{"n_layer": 9, "n_experts": 96, "d_shared_expert": 0, "moe_layers": [1, 3, 5, 7], "router_z_loss": 0.001, "beta1": 0.9, "train_tokens": 987600000}
Below are experts of layer 3 (counted from 0) of a mixture-of-experts language model. Rows are named router (the router's row for the expert), up (a neuron's input weights, with its number) and show model dimensions 448-511. Each number is 200 + 20 x the weight over its row's rms, rounded and kept within 0 to 999.
Before each expert's rows: a language model's description of what the expert responds to; "mostly gets" lists some tokens that are sent to it at least half of the time. This comes from a sample of Wikipedia text that the model never trained on.

# expert 10
Prepositions linking verbs to agents, partners or purposes, chiefly for, by, with, also against, under, via, after.
mostly gets: " with", " by", " for", " against", " under", " alongside"
router,203,197,197,204,199,207,209,214,209,206,192,196,220,204,213,213,173,200,209,228,193,180,176,231,186,206,222,204,184,177,219,215,228,200,219,212,206,210,209,190,199,168,219,183,205,208,226,162,200,213,188,199,211,172,217,218,206,186,212,198,181,208,217,195
up0,187,194,212,164,217,188,211,179,205,248,211,194,216,201,173,202,195,201,197,170,176,196,244,210,201,192,191,233,199,220,192,188,204,170,195,223,193,228,221,177,223,180,194,136,194,207,192,185,250,213,212,214,203,208,194,215,190,196,200,198,189,193,211,162
up1,216,191,204,190,211,195,191,200,199,176,210,217,205,186,203,210,171,201,190,221,185,213,174,206,202,219,209,213,183,249,219,213,196,170,222,214,183,210,177,191,194,205,181,215,183,156,202,208,197,216,201,226,186,172,212,170,183,204,159,186,177,189,175,209
up2,208,158,186,207,202,205,180,217,195,180,199,192,194,188,171,185,197,198,176,210,195,193,203,216,219,165,172,210,229,198,231,205,217,198,191,213,160,221,179,211,197,184,219,197,208,212,206,242,198,228,205,210,207,194,189,193,206,195,182,210,175,196,206,202
up3,191,171,196,227,178,210,191,227,211,212,189,160,193,218,260,190,180,236,239,200,196,196,196,207,194,187,188,223,170,208,207,238,185,175,202,196,228,206,187,193,200,186,231,189,183,197,192,209,200,194,152,217,189,211,213,196,210,199,180,168,200,227,174,207
up4,194,199,212,184,200,199,171,186,256,215,211,245,212,172,206,232,220,178,208,219,203,205,210,188,221,206,200,197,214,219,218,179,225,173,208,213,217,190,172,192,186,216,195,178,196,229,217,210,184,216,224,195,204,182,186,195,187,200,204,199,222,233,212,158
up5,199,177,175,185,180,197,203,195,190,232,227,210,205,159,218,240,201,174,208,179,232,190,163,225,189,218,200,215,198,208,199,221,198,196,189,219,178,203,187,178,153,194,175,206,195,208,192,193,193,178,194,231,211,155,167,202,169,206,182,228,208,205,217,215
up6,196,152,206,208,226,165,191,193,191,209,205,190,206,191,184,221,189,147,224,176,213,221,232,194,201,232,208,197,199,194,204,214,169,242,221,217,205,230,228,183,191,219,199,195,212,193,209,169,207,191,216,203,212,184,187,207,180,208,205,149,217,195,215,196
up7,213,198,199,185,177,188,170,183,170,170,190,205,198,175,216,210,188,153,175,189,207,219,197,201,223,216,193,228,204,186,198,190,179,214,179,193,188,201,216,199,196,185,202,165,199,201,214,193,197,193,208,180,160,195,184,225,199,179,239,220,199,176,178,179
up8,200,194,217,173,188,199,208,232,213,205,210,184,183,203,183,205,206,205,244,195,212,217,216,213,221,187,203,191,181,179,168,193,170,212,212,202,175,232,186,201,199,205,183,224,212,180,220,225,144,208,214,206,199,169,207,184,177,179,205,230,171,184,236,175
up9,156,187,184,216,192,183,226,192,203,197,197,172,199,237,203,188,180,200,231,165,211,235,209,190,210,197,222,208,227,183,173,198,204,205,213,180,225,168,189,165,184,193,219,179,195,161,163,201,219,232,182,186,197,151,200,207,214,194,214,181,186,205,222,197
up10,181,190,207,213,182,191,209,228,175,202,173,219,218,203,231,209,182,203,223,195,232,178,210,239,212,155,188,211,185,190,208,229,206,181,177,222,210,225,208,194,191,181,225,201,177,223,195,229,209,219,162,227,195,176,211,182,201,228,174,209,180,213,157,200
up11,203,137,197,192,193,263,182,214,196,203,184,144,207,174,195,262,199,203,204,201,196,166,229,191,201,182,201,225,183,203,192,223,153,168,216,195,200,212,208,188,183,199,185,195,177,195,224,177,187,178,231,217,184,218,205,220,202,184,173,153,179,238,189,205
up12,201,198,235,222,208,171,240,203,195,224,218,202,200,208,193,204,199,224,176,196,196,180,206,186,167,215,251,197,189,214,213,212,197,156,190,193,190,217,197,213,193,201,187,193,196,179,237,204,219,163,212,218,188,222,200,213,190,156,206,195,166,197,265,184
up13,191,169,168,220,172,200,190,243,220,229,201,209,216,175,176,216,192,209,235,216,213,180,186,199,195,190,169,224,166,215,214,207,210,138,200,196,204,184,189,211,201,204,175,187,187,195,188,184,193,203,181,204,208,186,201,200,180,192,176,170,190,184,190,217
up14,208,201,211,227,184,234,208,200,222,215,222,200,192,202,186,212,216,197,214,178,169,197,211,219,168,191,179,203,172,208,221,196,207,200,183,184,213,227,245,183,186,177,190,188,190,189,212,191,242,197,207,189,181,205,208,227,179,197,207,205,196,186,210,168
up15,196,195,254,201,229,194,187,218,204,197,220,204,232,201,204,205,191,210,207,178,169,228,227,192,189,225,171,225,182,205,192,204,195,212,179,211,192,209,197,206,184,209,212,190,194,196,208,173,200,189,198,205,168,207,206,147,186,177,229,208,163,215,226,201
up16,181,193,200,220,205,196,217,185,208,211,201,167,180,183,167,232,195,207,194,228,192,201,179,212,174,205,197,235,164,200,190,217,206,161,147,171,235,217,195,209,202,191,184,199,211,216,186,247,222,197,187,201,176,229,187,201,186,196,231,199,171,211,179,193
up17,178,207,196,190,189,227,165,201,206,173,174,184,222,205,192,176,197,178,178,170,195,212,208,195,174,227,198,208,198,216,182,219,190,203,194,203,168,198,201,196,188,206,199,187,189,232,218,221,213,201,200,217,207,198,191,218,186,163,233,206,190,200,229,211
up18,177,209,186,187,210,219,217,182,178,193,227,185,189,159,203,192,195,216,193,183,222,209,210,191,224,198,189,204,215,226,257,174,223,220,206,187,210,196,178,194,198,222,195,150,198,199,215,205,301,223,224,216,212,193,194,201,197,194,207,215,181,206,222,187
up19,176,224,236,192,207,205,171,215,184,256,224,244,289,192,204,181,215,179,195,189,182,163,237,219,218,215,244,207,204,192,213,241,205,169,168,180,213,174,194,199,197,193,173,158,176,184,235,218,184,194,207,204,185,193,192,196,219,183,216,208,190,154,208,154
up20,194,213,206,199,201,231,203,221,187,205,189,199,238,227,169,202,217,213,167,197,190,169,193,223,237,168,206,216,182,165,193,201,212,194,207,199,142,191,186,199,209,197,207,198,183,219,218,212,197,194,190,183,204,209,206,209,214,192,182,200,198,205,201,185
up21,201,195,203,189,150,204,217,222,181,200,192,209,205,164,181,229,206,213,227,217,200,179,236,221,192,178,187,225,214,165,210,177,187,151,221,151,181,189,182,249,205,190,182,211,193,224,189,196,153,245,200,197,207,177,226,198,184,245,129,217,223,188,208,200
up22,187,217,186,202,186,177,199,203,227,176,214,196,230,211,185,191,158,248,197,227,194,176,209,183,169,146,198,202,199,206,222,194,225,193,229,212,188,208,191,179,214,195,194,210,212,193,180,189,207,208,184,158,200,203,194,218,160,186,182,205,168,212,239,230
up23,179,201,227,217,210,213,196,199,210,166,201,169,181,216,209,160,216,191,216,183,167,180,184,222,189,205,183,222,200,188,205,192,192,192,213,229,167,213,245,198,200,222,190,195,183,180,211,183,169,186,213,222,195,176,221,198,220,205,184,209,198,203,218,209
up24,208,159,188,149,182,205,173,181,198,222,170,159,187,210,180,209,179,227,184,208,175,209,205,199,177,242,180,215,220,241,188,224,198,207,203,186,207,223,223,181,198,186,161,214,204,192,188,167,206,198,188,167,200,212,177,195,195,152,220,127,156,225,205,214
up25,193,169,223,193,181,208,205,179,187,197,193,193,180,212,196,216,192,186,207,197,153,162,213,205,160,201,171,195,190,197,224,178,196,201,178,206,202,229,221,190,168,204,199,198,205,194,250,175,183,273,210,210,208,183,180,199,180,189,199,185,208,202,198,193
up26,203,189,233,197,166,200,170,191,204,182,193,223,194,176,208,216,200,222,188,178,199,188,214,221,214,217,211,186,183,232,190,210,218,240,235,230,197,209,229,201,184,180,176,226,185,212,179,200,173,182,192,193,199,189,192,246,201,211,212,208,213,191,211,183
up27,223,181,218,222,203,186,222,224,164,192,213,178,193,179,203,188,226,219,148,186,204,198,197,226,232,189,159,203,198,161,230,192,209,196,172,179,208,186,188,196,194,183,181,209,189,201,185,222,201,179,183,202,181,206,194,178,202,214,180,189,201,202,185,197
up28,193,207,206,239,200,186,172,208,223,195,187,228,209,235,221,200,160,217,203,175,249,182,213,217,222,176,194,201,203,199,189,218,184,189,212,182,215,190,212,157,200,186,215,226,183,187,189,189,162,201,199,169,178,170,200,194,201,205,189,196,217,223,222,213
up29,188,163,200,198,233,212,207,203,173,208,200,189,194,167,226,192,199,206,218,212,225,208,202,192,214,220,189,187,188,197,195,237,254,203,199,216,225,180,181,190,187,180,210,204,203,195,214,196,206,213,174,232,202,215,208,199,206,192,200,203,193,227,196,200
up30,173,208,226,208,188,243,188,226,144,189,207,206,234,206,198,197,210,172,221,197,187,222,211,228,232,210,200,233,165,203,215,183,192,206,211,218,204,218,201,212,191,178,199,219,186,181,209,243,207,194,191,176,173,208,201,193,223,184,218,188,163,195,157,194
up31,192,160,186,198,164,186,165,230,207,191,226,307,224,172,197,198,187,219,198,241,201,219,223,207,221,196,207,208,183,235,215,233,227,210,191,204,201,227,229,200,204,227,189,198,182,192,190,188,157,204,209,215,224,173,187,199,207,223,229,203,199,238,191,145
up32,199,182,196,187,211,216,219,224,193,208,184,197,215,202,197,206,217,139,193,203,195,221,198,181,176,193,133,211,213,209,203,195,200,181,195,209,205,198,183,180,213,176,202,176,197,234,189,201,172,205,191,193,228,213,198,213,207,196,202,185,211,207,187,195
up33,198,190,206,203,203,203,170,170,188,184,213,185,211,194,219,185,197,226,188,202,202,182,196,195,198,188,186,202,194,221,235,213,213,182,207,199,200,233,165,199,194,213,187,238,190,168,213,243,189,239,230,224,208,166,187,169,171,185,180,185,207,233,160,195

# expert 35
Mostly the word and joining names, nouns or clauses, also or, &, nor, vs.
mostly gets: " and", " or", " &", " (and", " nor", " and,"
router,187,178,199,213,195,204,201,220,198,191,204,219,218,179,227,219,216,201,223,173,189,197,207,215,195,208,247,229,193,195,221,197,234,189,173,209,181,220,202,166,171,200,230,197,187,197,185,166,182,241,188,201,165,169,209,217,194,196,210,187,186,212,216,197
up0,226,158,220,209,210,226,195,242,221,190,186,194,230,197,222,200,202,212,208,152,214,221,191,193,215,197,205,149,213,171,215,169,201,198,234,210,194,189,207,201,146,178,189,190,201,228,217,185,209,197,222,197,211,198,228,198,201,193,245,215,192,190,224,198
up1,191,204,202,210,244,244,197,207,198,181,170,202,188,202,213,236,224,187,180,196,187,217,203,195,185,206,184,223,190,227,184,249,188,193,211,195,211,191,227,217,205,204,206,167,188,217,207,206,182,216,221,210,194,241,199,182,187,182,213,226,184,179,220,162
up2,170,227,224,189,193,191,152,214,183,203,209,186,196,197,187,192,189,196,209,188,191,201,193,218,201,219,195,177,196,171,188,200,202,192,212,205,219,204,178,207,201,171,259,206,201,187,197,210,165,227,195,182,167,195,186,199,214,181,188,207,220,223,206,174
up3,162,176,252,199,225,176,209,203,232,213,246,239,167,222,176,239,204,175,220,208,198,173,201,236,198,185,223,200,183,200,219,194,203,196,205,220,195,194,204,216,169,176,227,213,196,186,192,233,202,192,230,205,187,205,219,197,192,201,227,160,186,200,214,209
up4,189,199,212,203,196,190,215,218,176,226,177,208,202,177,186,199,212,205,240,189,200,170,207,206,182,167,205,195,186,220,193,220,194,184,200,193,216,205,199,148,177,187,216,210,204,240,192,182,213,183,200,185,203,194,200,215,224,218,216,184,187,223,211,178
up5,192,208,183,215,211,223,222,197,217,215,202,205,154,200,203,195,225,191,196,195,258,209,254,197,223,200,175,191,202,200,174,241,179,165,187,175,198,187,184,187,204,216,189,172,190,208,208,199,181,213,215,213,185,208,181,151,167,204,193,174,215,201,211,202
up6,187,204,212,203,229,223,189,202,205,191,199,192,199,218,238,185,191,210,209,186,231,194,193,212,213,252,192,183,174,244,225,198,200,187,202,179,174,190,215,209,217,226,226,202,199,207,209,203,232,212,167,233,206,201,194,202,175,207,195,188,243,203,176,193
up7,178,214,199,197,201,176,208,224,236,183,183,224,227,217,219,227,204,134,176,199,187,190,187,189,174,202,236,177,196,256,172,180,199,190,199,197,219,228,206,179,158,163,216,182,203,200,215,179,201,205,175,217,225,233,235,193,207,185,216,161,196,191,188,206
up8,181,218,204,216,192,234,199,196,210,212,207,201,198,190,218,203,192,219,207,176,206,204,219,219,202,190,192,201,189,203,211,204,200,230,219,200,221,192,203,197,211,156,180,152,196,214,202,166,176,237,187,171,201,183,179,207,204,188,180,244,227,209,200,171
up9,179,221,202,213,193,187,183,194,168,222,227,200,201,184,181,193,215,211,205,192,197,197,206,187,174,176,183,231,215,213,202,130,169,201,206,208,265,212,211,186,190,175,225,196,190,201,188,202,237,214,192,170,185,203,216,203,223,230,189,188,225,192,213,262
up10,207,192,199,204,188,190,182,217,210,213,212,190,191,174,164,184,196,195,187,222,191,206,194,224,216,182,231,228,189,191,185,211,178,196,201,189,272,189,203,203,196,199,235,195,196,201,216,213,251,255,183,220,196,208,198,211,165,132,191,200,222,187,222,212
up11,213,173,213,216,185,204,177,192,250,197,207,134,208,193,197,221,214,221,157,180,206,195,213,213,205,218,194,196,245,180,226,169,180,195,201,207,185,204,178,186,197,201,169,187,211,218,224,157,188,181,229,200,219,182,217,224,206,188,192,189,224,200,219,193
up12,209,205,188,212,216,187,196,203,179,183,220,199,176,210,193,191,185,187,226,187,215,206,207,196,207,161,206,165,198,236,199,177,180,220,211,190,197,196,193,179,207,213,195,207,201,177,199,191,206,209,210,255,248,175,179,212,207,201,210,177,178,181,211,223
up13,195,172,195,178,225,202,221,214,192,208,193,210,169,181,173,242,214,208,211,196,183,184,179,209,177,192,189,226,237,219,208,198,178,177,200,216,209,191,202,237,174,189,193,187,202,172,208,212,208,197,204,195,198,134,204,183,215,181,188,163,199,195,183,193
up14,217,190,194,157,167,217,189,157,215,205,221,197,182,170,204,186,215,158,210,200,171,195,198,203,187,218,210,181,211,193,200,176,177,222,203,203,191,162,208,157,195,196,225,201,196,182,189,208,178,180,213,211,249,188,200,180,178,195,228,207,215,183,209,178
up15,193,202,227,200,191,192,157,193,174,225,198,204,194,210,212,162,180,228,221,202,195,179,202,186,201,213,208,170,222,204,212,225,226,214,196,205,206,176,210,197,217,228,234,173,195,201,183,169,186,206,161,200,205,220,186,192,209,191,259,203,202,177,216,198
up16,180,189,192,182,214,151,189,192,208,197,188,217,232,192,186,226,199,183,210,193,187,226,203,190,204,177,195,219,219,209,210,203,204,204,204,250,207,202,202,222,203,216,176,190,196,203,209,187,195,216,228,209,203,212,182,199,214,206,220,219,191,194,231,193
up17,243,201,184,213,213,189,217,209,205,211,179,174,220,211,188,200,188,231,236,195,186,235,198,208,197,208,188,187,221,196,204,199,144,178,225,227,186,207,197,203,177,215,190,163,199,210,212,157,214,199,183,188,196,147,194,203,155,194,238,203,229,199,178,159
up18,212,177,189,190,175,165,194,180,146,174,193,195,172,206,160,179,194,205,233,191,215,177,168,202,219,178,193,153,197,221,205,243,124,199,192,173,233,195,167,196,198,180,228,202,208,239,208,235,196,199,220,190,201,162,219,171,154,218,205,225,199,227,191,200
up19,206,172,222,185,210,187,221,206,226,192,203,176,209,210,216,181,194,213,190,184,214,164,208,194,193,204,189,216,203,221,211,203,229,159,191,227,189,203,216,231,185,194,177,209,216,193,224,203,228,203,217,224,194,162,237,212,187,184,204,161,170,178,217,193
up20,172,192,183,190,183,204,202,235,191,195,179,239,184,186,201,203,288,175,209,187,193,205,191,183,174,224,235,214,209,243,189,206,190,206,186,193,189,211,194,195,198,189,181,196,205,183,194,212,175,182,193,197,230,244,174,184,187,201,187,191,193,194,271,198
up21,205,200,198,204,211,227,194,203,199,227,197,208,231,185,169,197,211,196,176,216,184,177,206,192,228,199,186,206,219,214,209,206,187,198,204,185,184,182,184,191,209,164,200,211,180,196,222,188,197,218,215,167,205,214,209,196,231,193,215,192,185,205,205,212
up22,211,200,188,205,160,181,196,223,205,238,209,225,205,163,197,185,191,191,208,206,207,210,216,183,198,190,226,187,211,196,188,207,190,233,177,204,187,192,186,160,184,176,241,198,189,217,225,210,207,218,172,184,204,197,178,195,203,163,233,207,238,194,210,177
up23,199,229,222,173,175,212,207,188,159,161,192,218,208,174,248,223,207,213,166,224,195,164,207,205,207,187,234,186,187,173,207,198,221,213,214,188,222,197,194,166,211,193,186,209,212,217,215,201,212,206,222,172,189,200,207,203,187,182,205,201,172,171,209,191
up24,212,203,181,197,178,224,223,209,174,184,200,223,212,204,146,213,175,212,181,201,205,185,229,210,207,185,200,193,214,208,199,210,214,185,188,193,202,219,185,241,203,193,198,177,204,189,221,212,176,156,185,215,221,177,210,223,151,200,172,203,195,208,219,194
up25,188,202,211,201,222,197,210,212,185,205,193,238,224,200,162,263,210,172,208,186,209,204,216,224,179,233,212,212,177,206,176,187,185,195,211,197,212,208,177,197,178,167,201,212,207,211,259,215,195,200,204,217,178,224,197,207,228,177,174,176,210,193,216,213
up26,204,181,179,182,197,205,177,210,212,177,200,224,208,176,177,215,179,192,201,218,198,186,237,199,209,198,204,212,212,201,210,213,175,208,211,175,193,176,185,181,219,190,205,194,172,226,206,262,199,239,220,205,221,211,220,190,191,172,181,190,210,233,169,209
up27,187,188,128,179,209,209,140,194,211,195,210,202,223,213,197,203,179,203,202,181,213,144,195,221,198,202,225,170,173,198,199,222,198,218,179,183,144,178,195,204,276,200,206,188,184,193,200,217,211,200,188,193,218,191,182,219,224,154,193,188,204,166,213,201
up28,194,209,232,168,180,301,194,202,203,202,202,182,227,158,235,227,216,184,189,212,195,164,210,174,179,155,195,204,165,218,189,163,204,202,187,208,195,159,204,215,217,190,168,186,167,200,234,211,189,181,222,182,189,211,192,203,239,181,177,212,213,218,199,211
up29,216,212,211,196,175,197,197,219,150,196,244,229,195,181,192,202,198,161,185,196,222,165,211,214,208,215,206,219,215,230,195,173,191,195,198,176,166,208,216,197,217,199,182,205,187,216,204,171,232,210,209,190,171,169,191,191,212,199,188,208,200,204,208,136
up30,218,227,187,207,196,241,200,191,207,234,197,205,211,184,181,185,198,194,183,196,192,189,227,187,210,216,196,194,176,232,230,175,170,232,202,174,233,209,232,168,208,176,182,169,185,222,222,178,190,203,220,190,187,220,173,206,194,182,203,221,230,211,202,198
up31,177,187,198,237,210,205,180,201,181,215,208,203,212,197,319,210,207,198,159,217,206,217,213,202,217,187,187,229,199,245,211,213,199,182,193,206,173,167,203,196,218,221,205,194,185,222,208,175,180,210,212,219,202,270,217,216,218,197,200,191,180,191,179,194
up32,199,188,195,192,228,202,206,187,217,201,192,206,234,210,219,212,205,194,206,226,161,188,194,199,214,204,184,197,217,239,238,238,222,168,184,211,182,213,224,186,179,235,232,138,196,182,202,214,189,194,183,245,170,213,171,213,212,208,198,209,197,211,173,212
up33,193,220,188,188,190,207,198,193,205,209,237,232,193,202,207,185,200,167,246,204,181,187,196,226,185,197,233,203,211,183,192,201,184,196,200,215,183,184,177,169,180,185,214,179,180,196,203,200,189,201,217,209,251,185,224,217,208,208,208,210,191,134,200,202

# expert 46
Single letters or short pieces at the start or inside rare proper names and taxon names, such as T, K, Mc, a.
mostly gets: " T", "t", " Gu", " Mc", "u", " G"
router,180,181,202,192,186,214,206,238,199,180,232,228,217,165,216,229,183,178,222,202,197,182,208,222,195,189,210,232,184,201,219,208,218,206,231,212,186,210,237,165,168,216,196,172,99,203,179,162,182,162,202,210,204,202,204,215,205,193,200,201,205,189,222,186
up0,174,204,203,193,182,202,226,201,209,170,229,203,211,178,216,231,191,175,241,208,175,201,198,241,227,206,213,198,209,204,165,196,247,186,215,200,205,190,219,200,215,198,185,196,186,85,155,157,204,199,183,217,176,176,178,179,213,186,209,229,197,194,212,210
up1,232,218,168,196,224,195,204,233,163,204,207,242,196,180,210,222,199,227,205,222,223,202,261,224,174,230,243,257,193,150,213,202,182,223,188,203,191,198,212,197,213,169,213,196,217,213,212,192,219,224,176,207,205,209,191,218,199,199,204,204,185,184,166,204
up2,189,225,191,222,211,233,212,202,199,226,205,209,245,236,185,200,236,182,217,224,180,185,201,226,163,219,186,178,207,202,217,220,201,199,184,186,219,203,214,181,207,224,163,161,222,190,186,199,192,221,208,200,185,207,195,195,219,192,195,218,204,208,216,198
up3,200,160,150,198,166,176,201,209,183,205,200,212,215,176,210,195,166,178,219,189,202,193,211,193,207,200,223,192,192,161,181,209,233,220,211,188,194,267,209,223,208,187,250,194,183,195,202,197,185,196,195,197,195,178,172,203,210,166,205,197,190,244,163,180
up4,223,199,175,211,202,210,208,213,164,181,228,223,247,193,185,174,220,173,173,193,215,162,200,185,170,217,229,226,202,190,180,157,209,182,215,198,215,246,241,171,183,217,162,187,206,221,184,205,207,178,157,195,215,199,183,213,198,195,219,221,199,199,184,195
up5,192,174,197,221,199,220,193,215,193,201,168,249,199,196,206,188,206,214,213,194,191,210,195,210,191,214,171,199,201,192,209,170,223,209,207,215,220,165,226,213,190,215,211,198,188,223,205,174,216,185,205,193,225,198,174,207,186,224,199,201,197,218,205,184
up6,196,204,192,215,207,198,199,175,205,217,188,202,223,172,220,232,211,236,187,173,196,209,194,172,214,174,236,195,189,198,199,229,210,213,212,230,186,194,207,149,215,182,179,152,185,188,198,196,208,224,181,206,210,179,259,233,123,181,196,229,203,206,181,214
up7,198,179,162,203,212,192,209,219,199,187,108,185,232,238,192,228,201,180,218,167,190,183,199,205,212,174,192,151,207,224,221,184,203,204,195,189,212,218,204,216,198,197,203,184,200,221,198,171,219,207,201,218,182,178,188,216,194,169,207,151,230,218,213,213
up8,223,195,181,200,210,188,200,175,224,158,196,206,207,181,193,221,218,200,209,201,213,214,210,190,198,171,199,200,160,224,231,200,200,208,197,219,189,213,198,190,190,198,188,230,248,207,214,175,190,191,210,195,209,196,184,214,212,187,208,194,198,203,212,190
up9,176,191,220,215,229,190,202,181,214,195,179,191,212,182,205,161,186,185,186,193,162,183,222,189,203,195,217,164,178,193,199,196,213,195,238,213,210,190,213,168,213,192,208,192,198,180,199,198,239,191,171,270,194,197,157,179,214,225,222,200,221,262,206,251
up10,212,180,224,207,169,192,223,226,176,208,218,205,184,209,204,196,203,214,199,191,221,210,235,232,171,125,209,184,224,210,190,227,208,198,196,193,215,212,191,181,173,199,202,184,226,201,203,200,189,169,201,205,246,165,192,203,199,222,192,168,230,202,201,193
up11,192,212,163,187,201,206,211,187,206,232,177,193,199,186,185,187,191,181,203,175,212,205,206,185,136,206,213,190,202,161,181,203,223,191,191,198,170,192,192,172,195,176,221,207,198,198,205,212,171,198,178,191,233,197,178,211,234,176,217,190,174,227,189,203
up12,217,169,204,247,201,188,195,177,206,174,176,225,184,225,188,197,208,200,191,226,221,185,166,218,200,220,197,202,175,232,211,193,193,186,192,231,169,215,229,197,193,205,174,199,283,212,209,217,213,203,202,201,190,187,200,200,177,209,240,191,169,179,206,191
up13,208,196,191,201,189,188,191,244,200,233,226,160,217,174,176,188,202,181,207,188,188,215,196,186,213,133,215,202,209,214,203,222,211,176,199,195,215,208,193,204,224,210,203,230,182,168,195,215,196,224,202,245,219,223,205,201,212,205,189,179,199,234,164,184
up14,205,176,178,227,193,222,240,224,194,197,196,185,219,201,195,213,213,197,192,158,209,209,230,219,207,202,216,200,177,184,201,205,177,198,192,193,220,209,164,212,192,191,190,187,205,179,194,194,252,199,174,203,215,223,229,207,215,176,195,185,233,222,229,174
up15,195,248,182,231,188,203,182,231,183,195,184,229,214,219,200,207,205,206,192,208,203,187,206,190,171,175,225,219,194,213,191,205,236,213,179,172,203,191,179,200,192,186,182,195,200,206,199,206,224,206,156,187,171,178,211,177,195,196,219,181,203,176,199,186
up16,218,216,150,196,202,236,229,191,179,299,211,174,206,206,205,255,208,233,169,194,191,194,215,187,208,191,204,182,196,190,204,200,189,196,166,198,224,197,201,189,206,208,212,205,218,232,202,170,188,213,184,190,194,166,200,214,218,190,194,196,233,207,203,201
up17,194,227,177,228,179,200,176,222,193,191,149,226,212,247,192,229,210,168,208,274,200,203,202,225,203,204,196,215,181,208,209,222,217,217,261,258,216,201,223,185,209,218,205,177,211,207,177,201,188,189,178,220,211,187,218,221,177,177,190,143,206,177,216,194
up18,219,193,215,206,212,201,201,201,191,221,192,235,240,147,184,218,215,211,187,235,201,179,219,186,215,220,192,192,194,182,202,185,176,235,174,195,219,214,235,209,191,214,202,204,207,147,196,209,176,189,215,201,226,194,205,193,186,190,203,211,186,220,188,191
up19,210,192,204,196,198,178,165,222,264,187,228,217,210,173,210,224,190,216,232,172,196,222,180,200,222,219,203,198,180,240,176,185,211,183,205,224,161,195,193,194,212,194,184,182,161,202,135,156,188,215,218,212,193,179,226,223,188,163,230,209,204,189,174,200
up20,209,210,207,160,190,209,225,204,205,184,191,209,200,211,194,196,206,211,189,175,208,227,227,186,223,163,208,191,226,207,195,208,197,219,181,214,169,205,211,174,204,174,204,171,179,188,192,201,207,213,200,210,144,176,204,221,210,214,188,174,198,220,216,203
up21,231,177,203,223,174,215,208,175,197,205,230,195,213,190,231,213,188,137,141,202,187,195,211,179,229,194,263,193,192,220,219,222,212,207,204,192,143,260,230,193,200,202,205,204,205,191,205,209,185,206,213,189,194,204,181,240,207,211,238,196,226,193,208,203
up22,221,216,205,233,199,189,197,231,165,190,184,196,199,205,200,237,201,198,179,219,213,185,221,223,209,168,179,213,211,161,189,202,201,196,189,239,168,210,248,193,192,221,198,168,186,224,206,223,205,183,181,211,244,199,203,212,227,235,191,209,195,204,209,199
up23,186,203,194,206,191,220,222,223,138,168,207,179,200,246,208,223,218,208,169,210,188,186,212,178,228,212,214,189,212,204,212,205,180,199,213,212,211,220,158,264,177,227,231,217,197,199,207,197,214,197,180,213,207,205,194,222,203,216,222,211,158,210,184,189
up24,175,181,203,169,187,231,222,196,200,232,116,203,192,195,224,204,210,211,170,191,189,191,177,231,178,166,211,190,211,197,183,136,168,97,195,243,195,178,200,192,203,206,206,171,185,212,212,182,225,213,214,182,220,174,203,236,185,214,199,160,205,239,222,217
up25,200,202,177,219,162,193,197,212,189,202,176,184,189,185,189,178,217,207,166,146,220,164,228,221,209,174,214,194,214,223,214,200,222,206,227,213,208,207,210,201,182,227,213,203,204,224,201,197,223,174,196,234,187,203,191,200,203,206,193,182,204,195,191,186
up26,201,167,205,234,195,241,191,190,223,188,191,191,214,174,203,216,222,197,220,178,216,201,159,210,200,198,169,184,160,217,220,190,216,195,197,238,203,182,231,189,189,213,174,180,191,229,195,185,230,207,211,192,178,190,221,196,167,157,245,222,191,194,208,176
up27,184,210,176,155,217,180,202,233,208,174,206,177,181,208,206,199,210,210,183,231,243,226,180,193,214,161,221,202,194,234,193,243,171,180,202,216,193,188,176,202,228,210,189,160,223,245,193,190,223,207,190,200,216,205,150,219,204,253,229,207,188,204,201,181
up28,206,220,208,200,165,205,216,193,185,192,217,183,209,182,199,210,221,200,216,205,203,198,218,210,223,179,222,214,190,211,220,216,208,195,230,248,195,202,195,126,167,229,208,184,173,184,218,243,225,223,193,174,225,226,209,186,223,206,204,227,220,209,210,191
up29,188,196,198,186,202,179,200,213,200,230,185,230,198,199,202,192,218,214,211,186,210,198,173,245,202,206,231,199,169,236,179,207,209,178,207,204,177,238,203,216,164,223,195,193,205,206,216,185,200,248,199,205,234,195,188,236,208,199,177,205,223,199,196,198
up30,196,174,190,192,181,212,215,232,183,157,185,192,234,154,186,167,212,179,194,198,212,290,210,203,206,203,191,218,195,150,213,200,209,214,196,195,208,219,196,205,188,189,214,162,178,179,204,134,199,200,185,190,188,206,206,196,188,214,238,192,225,208,186,180
up31,171,197,208,157,204,184,202,209,185,203,169,160,240,218,197,202,211,156,194,197,224,215,191,194,171,207,207,216,196,158,169,204,205,190,228,193,212,236,199,219,188,212,200,218,191,162,229,221,199,204,198,203,195,192,183,173,174,207,195,223,195,211,198,192
up32,228,202,204,240,168,211,208,232,220,181,178,189,224,210,166,197,156,204,198,207,208,198,186,205,226,200,206,183,251,199,194,207,211,211,223,185,230,159,191,206,191,218,188,188,186,168,193,183,199,204,211,176,196,182,196,208,194,206,234,196,202,198,224,200
up33,189,196,137,195,216,195,204,192,205,170,208,176,217,218,191,216,190,194,225,208,171,209,218,216,219,205,224,197,192,180,201,213,223,167,186,202,192,171,199,184,218,186,193,192,173,205,212,221,183,208,193,200,209,207,191,197,244,197,213,201,205,205,217,180